From a checkpoint of a small mixture-of-experts model trained on Wikipedia: a softmax router.
Below are experts of layer 8 (counted from 0) of a mixture-of-experts language model. Rows are named router (the router's row for the expert), gate (a neuron's input weights, with its number), up (a neuron's input weights, with its number) and show model dimensions 0-191. Each number is 128 + 24 x the weight over its row's rms, rounded and kept within 0 to 255. Numbers have three digits each.
After each expert's rows: a language model's description of what the expert responds to; "mostly gets" lists some tokens that are sent to it at least half of the time. This comes from a sample of Wikipedia text that the model never trained on.

# expert 41
router:162064110158103087120147134096091156133140095157145088126150127134108153116159124155105134106124165085121093105131107114128139154112142157135172110142159138117121121125126108126128087158118153110113102107105114118135137104146178124094118141154116120137131146141112122071132094115142127132109157114123118104114159156143108135093173155148155124126114143171149073107195136135133132133120170107089115155172142121124161118164139136131155179100085143113133102102168168107134146115143134131142104118086128140167101130179143114152158075112122119135174102134121137115120156127136163119
gate0:173100116128126119131192116114133136125104110158089132105123083098130060147133155108141123168137145103106153134142137133166165140107119111086131121167148129114126171163113105133131136133148149142107117131136141149129121145100118138130111103108102121161130067062143136153135117120149146121119099154150123135166204143108089072095096139113114108180131092134102135131116131166119099116115141145123136166124158105136132119103139149160144150133113092130085159095116146137132134109104138123103144101132132173142135084169155129120137118082120105116117128125150088149159120102143078133
up0:114128152097137155130119132153121095105145104141131155181126114145098110174141142088137141133118109133120117170151132115172115158147155122088101075139136117112092149142134148153083122142155141183140179142102112125164123165133116146133082140139097133087110143110155089091140122159177139164163101196163152130146131132112156133106159140112110124137123192082092102168124139157147123109150112133146116118141140137117139140130138123133122131143132153118111124175127118114130164129149098126098137150111154156132162149120142142164161143146088122142096155150134129144152091152122071106
gate1:167124109079094087137111136136099139134130094146120212066147106106141103137133125134137102150107164097096126160122098154126107148117103159141141128124141147141105144127107125157124131106165145116130072137125118120146108100165097138137124137151135136112135118082121167124107101105162131103114148126137116125132142125110156135125153111098095170123117091140116159085111138105100113090167116115153099116093119132146123067111123096142146137116140090105094112126109121105118136148161118138133169148148136089127078109184111129086117122125146119130157079141126066152112104123147148088
up1:105079114174152137172124161112118107151156129135105137128134101066182185116145151155129118134144112077141146130141137119158121146130146166167107165143094139169110130145144129106141147136168134139127100127072115116139095083107156124157120121135127131138130125102122148098163142140121102123122103147123110145117155140149122087166144080113146127107110088077096125130135120140103166133149191121126142128088142107112131102120114081127101087113124151144127131094121139115114110170115140094145122141144129177144121105147086116115114121183180126129126125164140144115134124078157132153
gate2:127104138158093082157132106162096134116089172131145122089141095112131093180102133128163108123153150136127132134088083134121114145119103150118149121125117143122115130158141136140139133136085108103106097093152149165081139106189102130147152171107131090143116114129133099127126100124115122105101132071173125095127123135106139121147092130151144072108105138150174131103103118123123131113122111137109127106125101137179147063089111131123111131109102159073102172103111121105132128079143115138147128115119150144128105095135135126128148130139129169103112159108122158081139157116154102091
up2:084135066083122135143135096125139182131095134130124150167171141150067143105143102126123140084135080155113075122095141109127106129158113151110165123123133149153082133136160136102092142149141135084149137093131129108095161130145152113115109112089138115125140147161130115130114125171115115159170110167123116131133175142144164155162135157149122106121139141116156058129129132140095117129121117142110108082123113139156113170134102147132125094149143145124153092184135156119174125113139138143137096140123121137149096149139169123152114170113113134184116142111123146117155121143141129112
gate3:108158100088159125089149103122097143099122091108126130118130118106120124137148173149108116135150138100182081118152160145136141126135125107137160176170141126148112126151117126132141136152160140142105178137156133142143069064127114113127136105126136119122072157102200096148133110117119102136112112128127138109121118135109102097100147140171145154123153127147124115083123136088139104090121138122133129165108108146172175123177168153148114146067137124140151135117157150146146114123134164147121100161084095129143116082143145112113143122147153099145121147112134136140146131139136092079
up3:139135131179154112164079128100172110164160125119121170145160130183113143109111106132114119133148121125122109094140089141116142129122165132121152111142132130122159160113135101063105147137133143100128114144138127095168126154152145119125120177162137116102150151091153158076128113148130108110151097143121089147132095130122105191098150144124138130107085130115147124150160106147102119175138121121118120116156155127139165090100130154160183148134139110111107109088129167091098142085117142153127091143152113164128109140121138144131179144139107132125114120144133148108149144071153129177
gate4:127110147120134136119111132114111120099125123133116168144121153108141113089111145102123110115130172101153130134088085114118149094110130137110138103128122098089182098141117122091175074130116117142087112148125094131084128117171152154124126113131159166126155154115092095095105116104070091120131145126104137149095136119135132126131143114125110093102081102115116157144127124135119158137122059123076096146149122107139072102129129171085107135122117146088131125099153124146123141100106154112127153108112103125151114130146146124150126108174134117151138085087163095152151129086138160182
up4:117135151145107119099129130130111114140151107105171139138106101098130100165131116125093142115134124146153120154116128106109077108151140097133141113117139089117143120176169131119130117138104104188148115116146171119144107131118167128137121101097190111164109145117162104078126147083133162119137152099148112186129101168098166162180106157104159125140111138171117091099126130138143111126133098129145161105111160127128087151143142162114118123083145115120139114163129140132159138149090164100067162118144144136141175157169100114123101142121110128111142101144138130100084131152117119121
Media nouns and first letters. Media words like television, music, film and first letters of lowercase words, especially m in manga, in film, song and album contexts.
mostly gets: " m", " television", " music", " TV", " video", " film"

# expert 8
router:162104104150139147092117134134102143195143149148143107129133130124128122139112114174169133146105135099078143115144099148110133146129134114120115133119167126155159138159117076126087140123140138109156145155099129135110118177113110109134127117128115106122143089156137136101150116128089164100132119126131097108106138145113113152117150138132142174175135128140106133132190129158116122092106100092077103119126176110102140151138147146095095118122104104136121093136127100097092141105123111181174132133127117125153169141167124125112160076094159155132153101144071133133140110112081181099
gate0:137148148155113180122138115177141180120164108179141158105142133155117124157107134112160129145111135125118136099120108146128138147096148141077161117130107115116132122131085113120140131132132119159147164157121127156148131099126124120170102180059132176122159117173110154116109119130147107103148103131125143116116141170170108129158140102121128144124122073159146147086175141138173165152132143123157128105123132161134116153142105129122113098112133108138154146167154119137150186164136113129123150092111145114159107113158097094132111165158099140110111139129086121132118170136112114187
up0:150078165119111133102126121102104139116137131168139105100099146167096165145095145160113137111175159139125129100129138107141116142144105108122133126105133142092119132114125101153148168145161115155160161136098112128118104070121112098101174105101162132134095128112117124158118107148094140094096067175140108124154123115137110112086127112181134189139157150117109081126147112097108160142137129143128120147093124125146160073145118137174162134138143139117145111128120130131127158140076143138097134121135119130160107120158087139154129145130168098121182170140152120118150113159164146124
gate1:109130112165135126106148134137114143124163108136097107113160127095067144156175102185135135125115143121164112106177102111143146133122139138101135164116108113120141113109101146132107149096154090134127106096160106138148092074093134162128080124154183100153097111118125128117130092126146113111121118154099103102088095150158107103133170111136120153154156096148168135090118102119112122068116141116154112142155129128151187147161126105124169117127123187136106125114128129138141129104117125155113161167123100117186118151144148100139084119144123085116149132102143127133125129157138102134
up1:095135172152120146181149136126128136140121108163140093125084117170111174145134135154142126110138146121148180134173140159144105173121196156129139080115134130127143155091091106161161121130161124096113145163054115141129121140118147127121112153128105153140123133115129130124120112137131129119123120156104085139111085143137131162130135137162168136121103098090163114131088099133146177112161144157176135107146082119121126116106165140128145132137099159098115149119134090138134145119124092129101128121133126124144063110134091074097135108101102147117104153150147160141092122148134134122
gate2:131124127117136093129087099113118140132109103108125147127111171122153089120134136100137091123121102143088101130111112120169135139137135149093178091121097101124155121181150137111176107162094153172155160129087151086152114118123128130093088099141174122173169133099143153135143128133122086151135113116171108101151159131105127122139177138127135161163142119101127102119128151096151137150133130149155145140110145129154146133119115154152125130141111109105182133121137099120115126151155122139129090126114125124148067201149146121155121110134136093124107115157120087107095156092145089082
up2:089124125152140120130092144168095144127155148123137107104107101109133132134143101167115150147134098178143098106125127156080133143119131077106138125164131144143106095123156127119097110131155113133099131099125129112121113161135137128145092143143171080136120117148103113141163124127115124164137102123125184118155112131117108150149162097095129157137111105125158109145151143124075118138134084132117172194091113148124194110125141077173105154089115113129109154132134092137120091106123114143140122090104116098087121121116103111104138160112152130175118153153089126087150127181108151135
gate3:129129151139131090101145114140149146119127180119117130101122125162142060152145110140109100148110143142096150142129132138171163139165173155147086160114110158159113131151114140169151136116136092122147147124165119142080117131115121142136121159128144085149097081113102091155121160137128132135149089162130095160114116115096120118099173157106108143139153125109123104104057110099120154115109160118086163116111125138101111145129093104138092113116100143130106142107138125122114130161105108149148118114190171137108167113118088142147179116106156127113133121103110115129070110117137098134
up3:136129115140130119138129126136113107129144113139123191132123131118096087087099141137117079114117131172133125105126117132163157150141133164103097113111136099082115129101143125108101119107098116128138150140112131134153105068161125102146106178089098125141106130155115148152157124131141105137127159128169113116136195125156103165123126123132122168115109152165075121123112146118155110122091122089110113136184103096117120089150127104137162161156105094086107132132118115113102138146117117129131155118108176138117124145182100164088150125140169095062141134093165140128146164116107148134
gate4:139116108140141118163128146178121124142097101115125139109098125103185133164119121164123141113116089130117126108103103112106149145151103154129112142087127139093082154122134147116119110063085093086118118109119053152147115109137114146145133124085121177137142135145103127080133094126159155162118130139107147124134131106093129144135128129157189131153066081127163124110116138133103099077128117120079129093075138114103112109131130161141109152149151103120125106105104098124134104143107110153133106135126118121100132116101130107126125127112139142136075078146093140103109176149117138140
up4:128164141187135144146103126121151103129152129122118143156145092145098145170107158147105052157149133125128137133146112130095100133119099139148150105142133127128116142138148101090142127086140131137137104094147121155122138122145124092125150103170145110125136153124191124152104111112118102129097134115114095150116114143135182152133141167160141135136103113135165168069105051133099097110159115108136137166072137133123110151114132190119125180132108095101141150115156131097124116105174145139140119158138098118146158134139141135128087164118139139123098164085136109125125128155105118123
Nationality and institution adjectives. Capitalized adjectives and initials after "the" that begin proper names, such as British, National, Indian, C(avalry), N(intendo).
mostly gets: " British", " Indian", " National", " European", " Royal", " French"

# expert 54
router:132114165141157159152094169109109100128175136115135089141137097098102160118099114125142163149145158157103131115157120134129137148122118106142102135122158083106122143126104132108106125100143128117142145177112085121058123105106072116114114112133110164106144129134081148148105136129085115104170112104125132153118137103148127102110129139146119086099146159165139145150132147102105161158119117110168128105088069105143075120130128122145124155168117141182121138087131101132142130112124108110095136168147137092122101115158143109111101126103100129122140154114165150159169142116106071141
gate0:161125119157118142135153145075156114136107141104161094111118106131091150144175106166122171140155128162146089141171127128111157085172146110165109136150153147070117090127166130102096122101153142128110122140152127142130164127117126141126132135169141122111173125121092143149113130152160162088115125123116158153165104141124119074108134134143118086120120084099121129129139072128097108130147141101132157134104163143124109157138114105134109074132118159090125171115112134129089128110092102113112106151114113161133130072100109098111093117100160148100112127143124147144123136146183135109
up0:091127130109166166086178137123137127169106143129136165148099121140110120117144141125153116123100146160122151098079101122135116154094112129120105118089134122130139154126112118087097122187135084126133133122168114137115150133084156132142167140138155139131138126117104135127116127137103118147145093148116133154138166079147125115118105108085111139134138086107180122154104150142115146118077114138071150140154134132146114142173134124119132118102103112115120140119163166087173109125137109138194089104085125145128153145123140144077159171108120118096129135124110137112085082114154075121
gate1:123147137157175089137095128154128127113127139164101136138192117051111099107095124103151146122148146133118132108142102114170114109139146151093101143141130124122140131138129133122125128123124137112111140135151165121158095109095104134091064104092103118123096127101155117154142114111126091126059112125138117130121104130130125164096124157154131169133154149123097124136131158138106095153125112107153133141132103145074103190079117100116087153162158172124093145133130114177151144125100113128133117151122134163129124093180131105125090127152101106156142100138101128099170148130136128144
up1:115156122114171073129152109157113127114119068146125165139152137117113145088116134118126152144130125177114154104119094131089114100068155109130139114178126125108137148103170181148162145130115113120106121147119119148128150146141086122092152094162136125139152104183103084116162142145151154118169121146139126134135114123114170162142126130109147114145097166169132131109137114175146116101141158123171184081126139106096125119160118069133112138146131121122137112129143110113111129106119157150106130108133111118088120111085080171139111169129118156127128100129113128124168135145107162141
gate2:159119120104128171110111143132086124106085092106127123133163126124147168077151141135120111155099137125137128155140151103080127133164112179132163150102130165152133175079083118126134133162171081125106160151142173168124101145130129154156115139131138078166091119116131144145111091137158158120132140102107130110160111132153106138132121172157153132134108124153119107126120104128163118087143127093102135145165156139170140145134093127126102121123091120127128131157123141096098113122142090134154112119137122148170109173120184132088103134084146106133158079148131155140120126141108115101
up2:081133131180167107090149152136097145108088116135152092126164104112149099146123129123132152127095136115079138135131127156134141144110132140096155143132129124074130109105112120070083136137097147127160134119101114125127102200101118112099170096099108110119113136142132119123144094177101178125108136133127149108094181121120142101148152111103142161147121138145138114097109122121134101093108154142171116131108110151102113103102110114155130125098129194126091136112180148131122145139112123151091088140117114110167104130127162121155158112136144144100090143142136116120124183155098147130
gate3:164138114153114121152108104117084126142141112091100102135146149139176110131135152138157080154106122134110119126167120135124115105096097126119068139135136129118121110119127170133129133113102183108134104136138137098151098120105121142106088133156116130106150133100145172211124087128136166122152112161173184167109142115173125120150148117144160109158086145172099145117134147138114111136126115131175119099134116162134125172094081146113173143129133158142145151132173117138087138132113142153102153165120103130161134124095145147099139099126121151152131136150135099140165134128101125086
up3:132158153140127087106130154088119139101085160136117138096140155154166126117121162109186111144132129129118143125139118065135128109088128163112167157078151132135130147141153141181164145121148090151134091133092131130181094168130110115154140144141157133125145115132087121137141114133137125164182101138150099120116115101132114149141137125110120130125131151114116111096120136101096175115128129095117146075086114087132134116112123117112161145123150106134113132134132154142120158109101138154164116143058145141127135141125103080157131102081130090104148116114140115142165124122201114159
gate4:160101133131161135130148109097138127124102094177126135107121101138162119185122164124109136135096166134123165141135142141144121171129122150166124117140137110097147109151113123143120077119121148113099137125103109135116150158150131129114100127111101125090125163100157121092133117111138115114098133127138104135087162128113129112128113100164168124167119100114144124120084119112129181156145121181137129182093062130148133086101101130164088145147174120136163137112156082111131108164154178111119126168147113114087126131088114144176186092155122129110109119106132126109138107125116119158
up4:151169122115155148130148115159113115129136145114123157126122147080180133110147164134153119093117142131103142124124145141146159122109135157172124131129146122123101097193182167125141109089119069071152127103126118149129115146131113100139105134090130137137108146104116130181185100150171100108118126098148140134142119120107123134180177056109155142102149139121115155135149124124113140131116145163080141090125081159156100156149129146128127125095173128151134173116170099126126116147144110140174121153113104149107101124110113113120153122125104151090134106157123109120118111141145129113
South and East Asian names. Syllable pieces inside Indian, Malay, Thai, Japanese and Arabic names and place names, such as Chai-w-atthanaram, Shinsh-ik-oku, Ch-and-igarh, Singh.
mostly gets: "ai", "ō", " Singh", "iy", "hi", "ha"

# expert 24
router:124114134109104106117120116126139146155165142119134097149149106129156145122110181128096144149113157114142083183144103171160121135100127151127121136110134148165123136172163166111090140174152137149107124119125154142095114101107112144128130168132148157148111117113102169104211132139164131108168149117142124142177088150180103113086140107124154106094133115181151119127152140135126163161085144163122125128191136157153146115143107149146106146111078125136158147119089119123133117079151113119146117132099151178137109143135148126132098102118134102134137114120109146110112120153111104121
gate0:113126109149105189165136144174122121079151118131109145124155160150151114133121135166112106146138159145141093073122109160126138139142101163156072103149172117139103073150108159132130140137149116170170123144125135143169111099123139126124132143121123135119116123099122159106145124163110140086191076109106095107118154090129128148088163151147110129086097151153149129131128115130115157140153174119120150124128063115128149124145108141116136134123146126127161122121094114146106152115128154120098107133138144121145073172097121103130140159173110086106106088147136130103111128143102126151
up0:111108165145097109104171145125122134112087161084103115113125133120103080142112112127156099135136114137114096121122159148116130107119122092075122125135095122140152178146130119145155103140136187113164155109133130127140156159119137121131204143147155103111175148135160167135095136099046130121106097126118122153090108083131101168154108115133125134135158110135108131107144139172116120151153116156130136152119146111127121144127093110097100167113126145124112129146101123135104121103102117105104129094106156103147134085142098169139141151150084122169145090129161119077151141127137114111
gate1:187127095115095090149141100114150132151145112162127173119108098085122149083126113141083119111095127119132115148120127146148093151105127133158177135119129075113166112148103092120139129136120126144102158109140155168138132134119142131109132152146133108117108116117091122144182111134115121131121076148189144123134160139120090113102127107088100119086143094150137152167112139114141155150126160156112103124159119143141106125146116135132091151069136100144098144115145127117100102141137145142148107113161117138126082111134112146114130136160124142149113084164165161099210165117106139148
up1:109123106139117153093106118131103140128165108129128107142135110118132145109151115142157133156151169155174180109138133153146139098148114127146135144135115159093057115135160146082158122119129115148123094130171163098144151153131103143153132087135134144166175115128159124145121110160181127078096158107148152171115109172128129157129123147155110139121161082139124110141118144112144155093101104146133113132137159142156119106168106141130129126116142113140124185140067138130157113110162115181094137119120121138113110086130141152105085116148170121141149121110129168152123118109180162135
gate2:134132138146143129089120156085156125156151140129123068152100127140108140139136083084071160129132142140109173136169109157149132129113130145141124128089148131141079148107165106132121166115117175117102083147149111168115128131141143123099119121157150158138146127125158104153166100096123110150128112121135074098138144093110083114095137078133116120090140101134137079066111096106131107094140114135148123098129100132135160135130143116150122147179133136110108134100130133154145106130099136091139146108131115121098150177112131083086111135092152084136118109152106137096158133158111116122
up2:138115163116145111105157110123099107119173154158094153164141113154108139175149083118104082084134118125136134173116143151127116118143093122116095105153148097127123134150113126078150149168106114152132168083142136114158155121127139155105107106083178134135103104119147103114086145098119143167101114095122094138102121132112127147136103146141119104147125148107148141151109110163149110159119139173121094125105096158107140124088115181110118126116136173102078149093103111131122121145167130079114149110147133137124157140080151118118127118155120131160124126107150131164131169121164150076
gate3:130084131117109091148123099173140164141140126134119093143123163100121122103134132106146112113159133144151130187170110116110165106098133144126127126111117127123130125116124184132104109099092106136147106134124158143149083106174147111129086132142109146105118124120165123134166146150128116126118088141101127121144112169134131145138155119141102124094095149154147158102122103144100148183134171120081134095147122108129115104147093079135127103127086117147123118122128148083131135184125096117144113102132121182097144125139092175119153108092117085150085105176134146095146171166142155148
up3:087122125114096142167118109160146129164110177093082122137121141085100106112114137160118086137112180157103134147124119104123131117124150133120110141162100122138159105083159165155159177131148130114128131116156151107145121106112133127169116134131099144095154131071179170149114105168168152103153065135123146148124131125147137155163128134093103120126169152085083139123112138147151100136109143094146119119142136117140086125160110138139140137088153121155119123108145136140119146179093105113093122138111167145143121182137123136145120128125101152135096112145128108072127153109116130164
gate4:117111171105139131140107110129134087101088109116131126117128052178160114114116133135134080171110186132146106077143101124075118134130109135176137105157123150114133135092120108108134112127128148118151116078101160155078119119144123143123159137116160163142148116147140098153152133112169128129118160139121121128103132109130129127137151112130163136109133132132146141112104115148146153130138129172098110108176090175120137122163102118172118137106118197122118142124118114123136135124105137085184089185164142148138081131143117148141119115165138120105117105115144129091111136129170162131
up4:173152143139120113091105142124141103175093095140141127143124125127128096153117127121097143160137134119115146113144130130133138146088148122123174144140164151105177128113152155148077112087113129141134141076176161127088096145093131163134110135152138114110130081186130086109146169127115111169150117118108121125161147132135161147111090176109135077111149127154144113084105091123117118158142118123115131134144146108149146132148129149084127127114137086132091151130167086095138099119133155133132148188105112169133095159124101122128141140107138138112136086113126125085099181119137118153
Line-start and word-initial pieces. Line breaks and first pieces of words after a line break, quote or hyphen, such as C in Central, S-amb-o, four-st-ar.
mostly gets: " c", " rec", "St", "amb", " ent", " acc"

# expert 9
router:112176139120131113099138136119204084113085172155134131167142150086094139168152100118114128117143118154104135143119092129114120132068120159169099125165121129147086122122109133122091171118138152153071141148116153122157123140071116133144129098119154121126134160086122156103136105139140104131153148113169136138152089106099151115184116095105110111112149140111115126142125124135119097134111151170172095185163127145084135128118081118120130114134093118095137101152134163127124153101148095113108097147133137099134137135130138144121102108132096106118145130157142133116123102127085107105
gate0:104147101145161144154140133118128168154135134153095140145119103101159148167112102169168130140126109121167126115110199150111125160100143145162078110135109122127143128145101094094082120141110142149152131131100132105140127131157111135132111109149123150103102139145062125134155133119136115143132134126105136133164140110157193137161136093118155102119098104086121116093127190144109102119170116153111150141113104091134146119100132127125096166135119139142136135112100095115107092149134142135105098119083141145151124127096116150132103085200151119107156178132131139114159171131143093128
up0:125122081115131135151103081123108122140094083121105154112146108107138115090166090112165159154142096159107108150116093106144107142162107112145129132105102135132130131165165092115127088107140113092132123171172120121091145145139098134114130111128139138113122126141101130121138115139131126127102155154153133147153134100133155094170173100166122102102145131176128109107177110113123121131128139107122135162113158100143151182127095111136099122170142143143137147136142117112145116136155111122138145204120129126091098082109107165115069139067123130099129121126134143072103101154086146119
gate1:134151154123125113159082178143156157170121176127135070160117133071124165138104102122128138163126140148109077142151134165134143117127146143113096103118142153119071132158123095123100085179124142149149139119144107139125079115094094137133101155096116148116129096086110097101143113132148121089108134134136072118138096102156149078149078123116100135103118122123092144136089114084125132087097126099159183100114137150085146106153136127123124120145158167123117106132111116097152108117105110151130134148133090155122123114127132135150111109117127145087117108126130110120143120099133157117
up1:138063111154120112117127153150130088138124146094121101141146121143131103117101138161120147129128073151170111132094148160143132112120142120105107128064126116103148148122088135068148163158090092105109148141142139136160138092118131128131093121092153110138093128114141135148118098162145086105088179116153123114126124164195098169127139134135114133118146138127101100105110138167121106103134098144095098129114098177132130150143149111084129130132101117133145083154131085171102140111131155122119089136115139122163100111122121114071124153125110128121138152126161124178154107138131134164
gate2:182098170091156143157112088105132173132134126132106141122116118140126135130079072126122149110157130124096136082153141136124131145117133131179155149151156139142137076105125112129123123122140127099077127072149086137151167150126135153107107110097126150096126126142114150136141107106151187143140147121127068112132126113120109134097140118129128154160149154133125135122124110113129146096141123137143118132131070155131116137122149128128143138086116112072108106189174153153138117079143174122097164139087118157134147116173141123158174135155171083144122144117130109130095136139140121133
up2:169139101135123124153165175108102135147117151108127102143176121162117109120101141179136150112162151164194126138081139146110134134130141147114148137193079128173145090155098139125110076123145114090113141129145104124142087120150156139130129129137137129185102158154128144135120145157108106101134170165139110129131141143158149131106129130130102138118133131158140139147122149134101121171133134100114104127094142153119125134133092108066100093120155157152124148145168159143130143133092138174141072127171114106098141172137122091130112129161126132121158141129110099118105144135106169111
gate3:143151150154141140186122145105149130147117088099129068120160112128112105143136082126121143137128114120114127169121131141168094112156112154140151144120159087151130127107107137156080138116131131087082074175131134107133171162127120137093123124150119092115129130112132123159087108109148160153111096130112151145147134125137104118109154121130138142119096133170097138147086117104107111136149129108131116134146144159076113132121105123112139133130099124111129116086170148097192176080093127145150135159133125097113071114137141086105152153157078106163158135115138122142157091108111143129
up3:130110123130141088193129141121127130093127136128121144139136098143185136101103131149130112100130122107128116148137101159120105120135150177123147141146115131114142101166081134143116150101144112101135119148156155155176145151133123126102124133083102132148065092125196154113138130101116117134111135133086160089146118090138115156105130107155148139115142156158184136121151096154129159146118149138092120107131106185146121159134111124151155148132120111130107172149128114133110172138150155100116136144124151115067107147163090076086122166138123141128157129086129125157102177128100127138
gate4:114174123124169098127132107156141102132148135114126109159133110110103111122148102149092153115090172127101137123123139143185137145097129110108146089159079116132126123150177150108148166137090126115146143112149124135160114102140128141141118080128113119119127072170152129155108147113102105109152131112156132151090135120151140087163098140120104140092132140120162101098128117146122156080107142099178147130154148153196168089122149118172149149081131126129143100132129171130090141139142144150115125123145098131134082130119112102153136100102130082091094102127138125147153122124100157171
up4:126142182147140110153137102126125130182123123163163138125127162147132115107154136136121091094079092122186106129126128169129121169128109137097101127143124105138166099121143160096143152134149097106123157132085174118113121099092137101105101162145162102146115139141114128134129110078137132138091104178099090120162093104117156088114146139201155131118102137120113140138123129106147114147139113128112146145155136122145101101119098107115141093094118117112116101097138134131119140099148117099093128148150125113124085090119117154117122188147117150092077127089096101113161162129131105145
Infobox labels and names. Infobox field labels after a dash, such as Coordinates, Born, Died, plus degree signs and mid-word pieces of proper names like Potsdam.
mostly gets: " Coordinates", " Preceded", " Clade", " Phylum", " Website", " Binomial"

# expert 49
router:141095130109082101115134105134143140131172107112112149119135177137112117139148145141175176160080166088138144148117109126097111153128085162104133152134156153106137107146165157125134138150126151129138145137082124112134139129141150100145165184150087126139119083167125165116092095151138114091174155093115117097054143119156113113152114145146170116110136125154138130150129129137096138138105104128111100122135152133118123130113120142093147088121078126163162126156134135110116158087128121126116112145111116179137130107150135109150109091106120153125117100143116067089163157147125141128
gate0:168128129115140160120134108166109140163108107134137134167131125135092121150100148121112098117117106172142129157138125130117130140139161120104108117134151143128122092115136140150079091156121136175118129139121129152142109117131093116132179146084105160154121152143116140135107107120131153141114096112114153126098126160106138167094086142157137184131129081139068141135139099137135148186105137104082125080130099101117177135161109116114150129119117076135140105133167129113163127158157142154127142133115145092152132084120107086105105124136081111114069124098121168132179142148149093146
up0:098123120127163084132151134122109146094127121107162103167125139093156116136106148089108120086152131163140121127095124145168147125148126115127116121168119115129155109134103097161104089128112114126112133158156130152127098175114174131088112097081167163133122135119136085143155153117115101125101158106124113141139106108133113128152151142119137096116116114133128108138116116161114088084118111067114096130169135119160086116129137191108106100094117119094121120109127086156145115151124146096148115120108154091155130085163162126144122130158109139198090159120141125186108126144151132110
gate1:127120146143125118132076131128177174108117110133093166151068147106102089125127155133089102118135102105112085171171118123122101093118132156142163147129060164130145095107148162110153131129122149150089117080144100163114109116135116127106154103141119139170119165142137090116117158179123112115145142108141108094133158141145147092114113126117099114094105131128098111087128126120159154133103121144125128146141152117131169101128106137132153081151143172135142153127063142146092120116140103132133180132153111116170107115095126112158144135152138093119095153148128115121128141146089143138
up1:136123079092148165144145112111121114073169171099120143179115136157137086125156104103111136134079112135091117156113115151116123110115167114121062075182131126110133205140157157128157155132127118130113149134132106078099118182136138133153151107136170114139176081093105120133134125133131172117128120109122091116116111095130137128135162113156140146121144113102102121124141126125149054129134102121101124153142139138086140095129125113123074125125133095160146152119114121153119114114161128128132142161116155111148124141122125173139121126133160121127113125125114136181134150152112122112
gate2:129114111094148114117142117119161115074085128150109152134131131092104147101120151127155080107093087122155151144131151092133147146148140099125126111159120098162159123120165191093133107136121083108159126105157113159109138149119136129144103107152067148160127145109086101166129131155128092151205137129117122165142105152110147123169142124081115112129127156142147140124156137145121130115099105096172102148140083141133129131123119085139115150087106130156104119165154143175143137114112121144143156148127134172152189119120126151135137121144144147121137147137141149075164141108133146118
up2:115115139118099116135107178119144152156143163118096102185134134134133127152142136124134104143139082089139134141155128146133119130112166165111132143125122146084122107116151114144098132106133105157140129142130123173125116084154125153118087105141116134124132132117135177126128147158095122137151116109116146125158149134176130092117059111134143138105069061148132150131127091117118156159120119114134151106125146095101167090093155122141122154186123052132128126131127152123107097163124107143127152144130134112148092154137147112141080119129118132120133089151140135164163146166090164069
gate3:139143099135125142124117140162098130108126139119117115153106137120142093142099162174153121131134118111103173148136126102125139122131171107124135126130062134097132113148173149165137096100117148164153139117155141113118146129122081132176127189113118130170120132160135133126115144105118159106114124150112106095163124161093095148123131155129106133141140029124075095144146149096141143107096112103144137138113140094130165156090138131146130067108162137103132099145109127169098145149110074151138175107116094112141147139110096106089118108138140148082124118132132146137136133149109118143
up3:118149153122170132116139137107165091074128184120137096115144189157138130099109139135125137189134166092150156124194092110127130157125177099131125151148143134161137126128135145154104165119145138120115122110121124171142132155137162122138118134154126119128163111154113069112138139146133144113133139142111160107173107138103096164141167131166112145074172171125147145113121139095127180109124146138133153100127150144125117109152160164118134130135112129130121143112128184139125116094116099147110164141143122170135088194133138084131132138090115128103149148149121116129120162123139149124
gate4:124110114126114151173092159144162124112148141132140116127107088125115122124152160101156117151121127157161137097164173158100122132124131101113128118132171120126072106163074139136167111150162166156094149084123135113139115110133117129123168164132137143151134138126140135160175116150121122119143080153117119174089153201120093125102083134121103126142109135135088161157086091140143121143123111112136170110093154081121146090114090107172122127155123168156097139143129117134122097155134127148102167081135127112147143171138132142141123138118076136121132101121133109119135128138109161107
up4:143160160148120170097107130134144076102159200151150097130116145085118093120098135097103155084128120203110133143112126127098114155116121128108144122117103153101082114117131160162142131114145144100106114172167111121126150170138118128159116117112139076105141069096097142110119075126121140128119090158088161101151119128128137128125098133133114128136086111093109121103143101091129082095126105127165120138123159106108116134156151103149108110129107177146106127152124123128136125135115105072119140117135146116080139109101124167133154140124155111157107124129139149129115166115142125151
Single capital initials. Lone capital or lowercase initial letters opening a word or abbreviated genus, such as S. youngi, S-ometimes, T-ampa, R-ipper.
mostly gets: " S", " R", " r", " J", " H", " t"